python train.py --n_layer=14 --d_model=320 --n_experts=32 --experts_per_token=4 --d_expert=48 --d_shared_expert=0 --activation="swiglu" --moe_layers=[1, 2, 3, 4, 5, 6, 7, 8, 9, 10, 11, 12, 13] --router_score="softmax" --normalize_top_k=true --routed_scale=1.0 --balance_loss=0.00474 --balance_bias=false --router_cosine_scale=14.0 --init_std_router=0.02 --lr_router=0.000438 --vocab_size=16384 --norm="rmsnorm" --norm_eps=1e-06 --tie_embeddings=false --optimizer="muon" --lr=0.0077 --beta1=0.93 --grad_clip=1.0 --batch_tokens=32768 --seq_len=512 --train_tokens=269400000 --steps=8222 --dataset="wikipedia_en"
Below are experts of layer 9 (counted from 0) of a mixture-of-experts language model. Rows are named router (the router's row for the expert), gate (a neuron's input weights, with its number), up (a neuron's input weights, with its number), down (a neuron's output weights, with its number) and show model dimensions 240-319. Each number is 200 + 20 x the weight over its row's rms, rounded and kept within 0 to 999.
Before each expert's rows: "comes after" lists some tokens at least twice as common just before its tokens as in all text; "mostly gets" lists some tokens that are sent to it at least half of the time. This comes from a sample of Wikipedia text that the model never trained on. Tokens count by the router's weight.

# expert 11
comes after: "1", "9", "0", " ", "2", "8"
mostly gets: "9", "7", "8", "6", "4", "5"
router,194,157,210,196,219,211,193,161,206,176,211,182,205,197,197,179,226,231,221,181,200,182,223,226,221,174,183,212,216,185,197,219,161,209,183,200,198,206,195,211,197,198,198,209,190,196,193,223,210,211,187,220,214,199,179,225,235,226,213,209,202,191,220,218,173,209,217,189,189,219,177,186,213,211,205,203,205,200,196,214
gate0,177,200,184,205,200,165,221,206,226,195,210,191,192,206,238,194,198,196,184,201,188,211,210,143,206,178,192,178,253,202,223,227,207,210,175,207,212,179,178,190,183,186,197,204,202,211,214,217,190,209,220,205,217,210,205,133,210,213,186,208,225,208,227,203,237,187,158,189,245,186,198,211,215,146,188,208,197,195,213,185
up0,164,203,155,170,167,249,194,220,186,169,222,228,215,196,183,186,186,191,184,211,211,201,177,185,176,225,244,238,174,191,195,193,178,185,190,218,171,174,187,191,237,195,192,178,169,229,211,159,182,204,198,192,198,193,193,208,208,179,183,167,200,207,212,217,182,222,214,206,211,213,223,230,172,225,240,208,169,194,201,206
down0,203,204,194,175,214,216,185,173,189,208,207,181,175,181,162,173,160,181,228,213,220,186,128,219,209,196,195,192,190,191,228,211,219,181,147,216,227,200,207,185,205,199,214,206,215,208,207,228,200,216,236,239,194,196,217,170,209,175,223,222,199,187,210,204,181,222,194,177,185,217,195,211,197,179,186,206,203,234,201,172
gate1,195,186,210,177,184,199,191,171,227,207,195,173,189,196,217,197,213,197,198,187,206,216,192,168,196,203,211,199,219,204,239,156,205,245,187,209,213,198,188,241,214,182,225,179,153,196,213,207,188,219,219,156,222,236,202,190,193,187,204,220,176,185,178,152,181,220,211,175,201,228,233,215,206,216,199,230,200,233,221,240
up1,235,170,183,185,213,225,192,198,201,200,195,172,204,183,150,194,192,178,201,191,199,195,181,180,222,183,202,185,237,195,206,231,165,192,182,176,194,214,251,188,236,189,244,206,173,221,220,197,225,193,215,236,195,201,222,226,221,208,197,216,213,183,214,222,162,194,183,166,192,209,206,194,207,205,179,178,212,208,192,215
down1,211,212,179,238,230,193,196,217,210,221,192,241,186,181,183,206,211,229,222,221,184,175,200,207,230,219,196,215,211,202,176,221,185,202,237,206,172,170,208,197,158,194,223,191,220,204,217,191,207,219,159,233,185,182,188,189,219,193,181,199,208,197,203,235,213,183,225,209,218,173,181,175,202,164,198,189,202,175,253,161
gate2,205,204,218,174,215,176,200,183,183,210,219,220,215,172,199,210,237,223,216,182,201,175,222,169,186,160,193,199,200,176,224,180,231,219,149,226,196,168,213,219,187,207,214,156,192,215,180,211,182,226,210,196,170,149,177,178,224,203,235,199,182,203,203,219,216,187,182,199,175,202,172,165,205,214,208,187,202,212,197,193
up2,191,206,206,201,179,216,210,203,178,238,226,174,188,202,203,211,207,216,202,207,189,200,204,198,181,220,192,173,206,184,192,167,168,206,175,215,188,172,201,192,202,180,184,217,222,241,193,201,205,196,185,148,236,207,211,186,245,185,190,188,177,196,215,227,184,172,192,176,218,198,259,191,181,204,205,212,187,173,197,174
down2,221,193,179,191,183,215,243,200,235,176,206,219,193,219,188,209,199,207,208,151,198,213,178,207,231,191,193,221,185,236,229,189,223,192,202,199,165,208,178,204,193,191,221,207,175,170,203,193,201,210,207,199,223,173,216,192,165,176,207,217,212,207,210,200,185,181,180,253,199,181,187,165,237,187,176,211,148,233,209,221
gate3,210,210,167,199,181,196,223,213,223,213,191,173,210,165,208,243,182,175,220,208,189,235,192,191,200,196,201,195,196,202,215,138,213,237,219,217,200,224,173,179,176,214,167,207,187,224,199,210,191,200,234,220,215,177,205,205,198,216,205,218,211,219,184,164,185,222,227,215,211,254,164,215,192,189,205,182,201,246,189,198
up3,199,177,205,205,231,205,184,232,190,223,201,202,188,204,206,176,211,213,179,205,194,195,231,223,196,210,182,167,219,197,174,238,208,225,207,194,209,193,238,207,187,191,223,177,224,212,239,225,200,217,181,213,206,183,209,190,238,221,205,192,202,189,168,200,215,204,216,222,210,191,214,184,193,165,216,198,191,200,193,221
down3,178,181,187,207,203,204,199,217,215,223,223,174,206,211,215,213,203,193,205,182,203,192,174,170,198,191,218,190,225,185,240,211,216,178,227,201,193,214,207,198,215,225,176,184,221,204,209,195,220,186,206,176,194,158,184,198,216,194,211,218,243,194,242,199,233,201,233,174,204,232,218,171,225,169,211,208,176,190,215,193

# expert 31
comes after: ",", " C", " T", " B", " L", " M"
mostly gets: "′", "°", " called", " named", "):", "',"
router,185,209,207,223,176,189,219,192,168,207,180,212,199,195,200,182,185,176,220,174,201,211,184,204,201,210,170,177,196,188,203,217,217,174,222,196,185,174,180,199,188,250,201,160,185,200,197,225,202,185,175,238,197,230,207,209,206,199,191,203,221,219,221,197,234,194,227,206,214,180,204,243,186,193,197,184,212,220,200,150
gate0,179,167,187,195,173,172,241,189,185,194,223,186,143,156,206,198,207,211,194,227,199,182,171,211,190,200,169,201,201,205,208,175,183,225,225,191,199,160,201,194,211,200,203,230,195,178,186,225,198,200,147,221,197,245,205,165,249,188,192,220,211,205,186,219,185,197,196,208,191,209,165,209,169,216,215,223,175,207,183,183
up0,223,228,221,204,178,225,192,187,214,199,169,212,208,227,240,194,213,155,206,198,212,165,172,170,196,167,210,184,204,224,193,183,197,174,206,227,200,194,195,191,184,202,195,178,191,208,204,185,196,180,237,216,212,201,195,180,220,204,197,218,210,212,210,215,227,226,166,182,222,190,215,186,179,206,211,176,219,209,195,185
down0,201,214,180,161,231,210,191,212,204,185,229,193,269,180,163,231,223,231,199,204,245,179,223,207,187,171,212,199,192,191,200,242,189,183,215,189,201,192,190,170,193,204,223,195,177,220,202,204,198,196,199,174,212,172,193,198,214,218,209,180,193,241,232,196,215,215,220,243,197,213,209,208,213,208,209,187,167,208,230,199
gate1,228,225,177,212,208,184,224,186,211,178,207,224,161,203,190,161,198,186,260,197,198,207,241,218,151,211,184,192,220,233,230,202,220,216,218,219,202,209,215,213,166,213,192,192,215,185,205,204,202,210,181,227,177,213,202,164,223,140,181,216,207,213,190,235,200,196,224,167,208,200,174,185,231,210,208,212,177,199,200,207
up1,184,200,220,183,211,224,219,191,215,228,161,187,222,150,186,188,236,207,179,167,184,197,236,175,171,204,221,184,215,221,200,208,254,197,189,184,222,191,170,225,230,203,218,203,200,217,181,201,213,187,196,178,189,195,200,198,184,226,191,202,176,193,204,198,236,204,199,184,236,243,220,214,217,207,192,212,196,196,184,186
down1,171,187,188,202,193,174,180,195,197,230,227,209,212,240,191,209,204,208,249,226,181,239,203,171,222,163,209,224,188,216,214,230,204,195,225,188,213,202,195,170,180,191,193,194,202,199,189,197,172,191,226,204,216,215,193,203,196,237,227,215,200,254,191,212,173,188,212,194,198,188,215,208,210,212,219,211,208,179,216,190
gate2,199,207,212,211,199,214,203,203,227,167,178,180,185,199,205,209,179,223,187,178,227,189,224,192,201,202,168,237,196,246,200,194,213,156,227,194,176,186,180,184,195,228,212,202,197,209,231,232,176,214,175,219,230,154,198,225,208,170,189,224,187,178,200,208,200,194,185,188,203,187,234,191,178,207,179,194,246,210,238,185
up2,178,218,189,168,215,189,224,168,192,241,204,202,217,218,184,192,188,170,190,229,175,216,188,186,207,202,183,219,197,223,191,215,194,196,220,214,165,188,197,188,169,206,230,198,211,202,185,215,244,209,208,206,196,223,257,207,259,235,165,200,171,196,181,174,196,234,197,217,212,158,231,231,188,199,219,200,186,182,239,183
down2,182,212,174,177,189,203,182,195,206,179,199,215,242,208,192,203,191,181,206,213,227,194,204,224,210,184,175,196,176,193,175,188,212,183,209,193,203,180,176,174,195,189,209,179,188,195,222,196,196,210,184,186,202,178,200,192,178,199,181,202,183,149,195,230,186,207,200,198,176,245,189,197,195,217,185,180,242,222,233,202
gate3,208,244,173,193,188,194,186,182,201,192,219,208,220,205,204,245,189,187,206,191,173,198,217,214,234,201,181,196,229,188,192,239,213,232,213,189,187,197,181,162,210,196,216,163,206,227,191,181,208,170,194,233,195,230,219,214,186,194,184,193,227,185,239,188,210,178,193,210,191,196,182,199,187,200,212,205,211,221,194,178
up3,222,190,198,205,210,198,213,200,193,209,156,217,179,191,187,184,185,204,200,198,192,186,219,226,206,175,225,183,197,182,221,210,217,196,237,254,171,192,216,197,211,178,186,151,204,193,150,226,218,175,237,141,203,216,223,216,193,188,185,166,210,201,199,208,205,230,235,219,168,209,222,184,232,206,182,207,184,188,155,163
down3,175,195,222,182,178,215,172,212,161,213,194,179,225,208,198,208,196,205,201,259,204,196,195,202,198,181,177,184,215,183,184,207,223,204,205,243,191,220,222,217,211,203,212,216,213,211,171,205,161,212,191,201,200,207,206,193,213,209,140,172,188,180,235,170,177,209,221,223,173,219,217,210,215,172,165,218,221,224,194,198

# expert 18
comes after: "1", "2", "0", "3", "4", "9"
mostly gets: "ent", "est", " elected", " successful", "it", "9"
router,195,195,207,201,204,208,210,190,177,195,212,187,191,219,176,164,223,196,222,193,204,163,199,193,207,207,191,187,217,202,180,177,175,203,176,234,242,205,165,181,233,207,205,212,177,190,190,174,234,213,190,195,211,228,183,176,256,236,204,207,187,195,211,216,166,197,232,202,195,214,212,174,180,208,212,170,204,187,209,203
gate0,212,170,190,176,217,208,194,184,231,194,225,201,210,173,168,175,197,181,201,212,198,193,214,201,232,190,199,177,178,192,210,178,174,181,176,214,204,150,193,230,206,206,210,204,205,174,204,207,220,186,195,173,191,198,190,207,193,207,178,203,190,167,208,242,198,207,225,171,191,208,214,162,205,175,205,191,229,207,226,204
up0,204,180,213,199,155,221,195,213,232,210,201,217,181,211,180,173,173,205,189,213,217,197,177,187,203,236,227,197,220,204,195,193,193,209,257,181,236,187,233,186,263,189,222,176,157,208,204,161,190,235,183,141,189,199,204,199,196,179,185,172,203,203,221,181,195,196,208,184,185,230,197,226,205,207,217,205,200,206,220,197
down0,182,171,161,169,194,227,202,188,232,204,230,170,165,172,181,223,195,216,210,180,197,215,195,187,217,200,188,207,179,204,167,235,179,236,210,196,187,194,184,191,191,192,213,193,185,235,165,214,187,196,173,203,184,188,193,169,173,179,213,202,219,196,169,211,222,220,188,193,186,244,228,202,230,245,217,196,190,196,200,184
gate1,171,199,199,214,195,201,198,172,232,199,200,208,220,259,187,216,178,203,182,193,183,183,235,182,189,203,208,180,201,197,187,193,190,204,176,202,215,186,192,204,213,173,212,206,210,219,212,159,221,191,224,205,210,248,210,172,213,225,214,248,194,197,205,201,178,176,202,189,172,218,217,208,217,182,244,191,208,214,212,175
up1,211,204,173,220,184,193,228,218,188,227,184,193,162,205,185,199,188,191,190,200,165,206,238,215,225,206,194,193,218,222,227,194,253,207,193,187,209,160,183,204,211,215,166,211,198,183,178,196,226,196,185,192,176,209,177,222,140,174,221,195,193,208,216,171,226,221,185,206,205,199,206,219,242,176,172,197,223,198,167,191
down1,198,178,185,190,200,227,181,235,189,177,231,204,191,180,179,204,213,166,205,199,161,222,223,201,176,208,189,213,210,215,201,204,181,183,202,200,235,204,236,194,219,189,197,226,205,208,226,155,186,210,218,226,226,208,205,224,210,223,177,197,194,189,212,255,174,218,220,183,188,195,172,171,219,196,240,186,185,198,222,163
gate2,179,228,220,195,177,215,198,229,221,214,191,195,204,207,192,203,233,169,199,194,196,178,209,178,202,205,231,162,226,170,215,203,173,199,206,222,237,205,183,196,232,215,167,234,220,184,165,208,195,210,233,189,210,217,203,206,253,218,183,216,187,203,179,222,173,203,206,195,176,176,229,161,138,182,190,208,209,230,189,188
up2,210,175,182,183,197,219,178,212,207,210,201,194,224,200,181,204,225,196,193,185,201,203,241,188,229,216,226,204,193,222,166,204,171,213,173,200,221,190,211,226,209,219,228,209,193,192,219,225,197,187,226,212,199,208,171,174,184,172,179,234,190,185,208,213,166,203,160,184,211,178,218,218,216,163,211,251,208,216,245,173
down2,194,180,222,220,206,208,201,223,214,215,170,217,167,192,169,196,230,177,218,209,194,250,196,184,218,186,183,189,191,214,195,202,209,204,250,237,202,192,188,201,170,200,188,197,206,212,214,164,185,213,222,216,190,185,168,206,216,231,212,193,237,203,208,197,211,230,245,184,198,195,221,207,165,178,172,181,215,209,221,197
gate3,228,180,214,208,223,224,187,193,207,222,210,189,200,207,192,198,177,207,187,198,187,186,216,202,231,246,209,219,231,175,202,211,210,184,190,187,233,198,200,199,169,189,224,189,213,185,213,204,246,197,247,198,207,209,177,190,205,231,173,204,219,182,207,186,197,185,196,174,213,214,211,195,192,210,177,164,204,193,181,188
up3,206,214,217,230,202,166,196,210,210,209,240,208,194,195,178,211,199,188,193,229,186,222,189,220,230,205,182,243,214,205,171,231,203,189,167,224,218,200,220,209,154,191,204,209,193,248,196,199,197,200,151,197,220,194,210,212,172,199,214,208,222,193,222,199,201,205,184,185,174,161,162,191,162,213,200,229,200,167,175,236
down3,216,216,213,222,212,173,184,189,161,149,203,169,200,213,205,216,215,209,207,195,219,231,204,192,192,241,196,186,178,190,224,195,179,190,205,203,167,195,218,200,217,200,235,175,182,209,225,213,200,194,232,200,248,177,196,197,173,196,212,195,181,214,235,204,192,217,199,205,229,194,179,238,206,204,203,208,212,230,233,188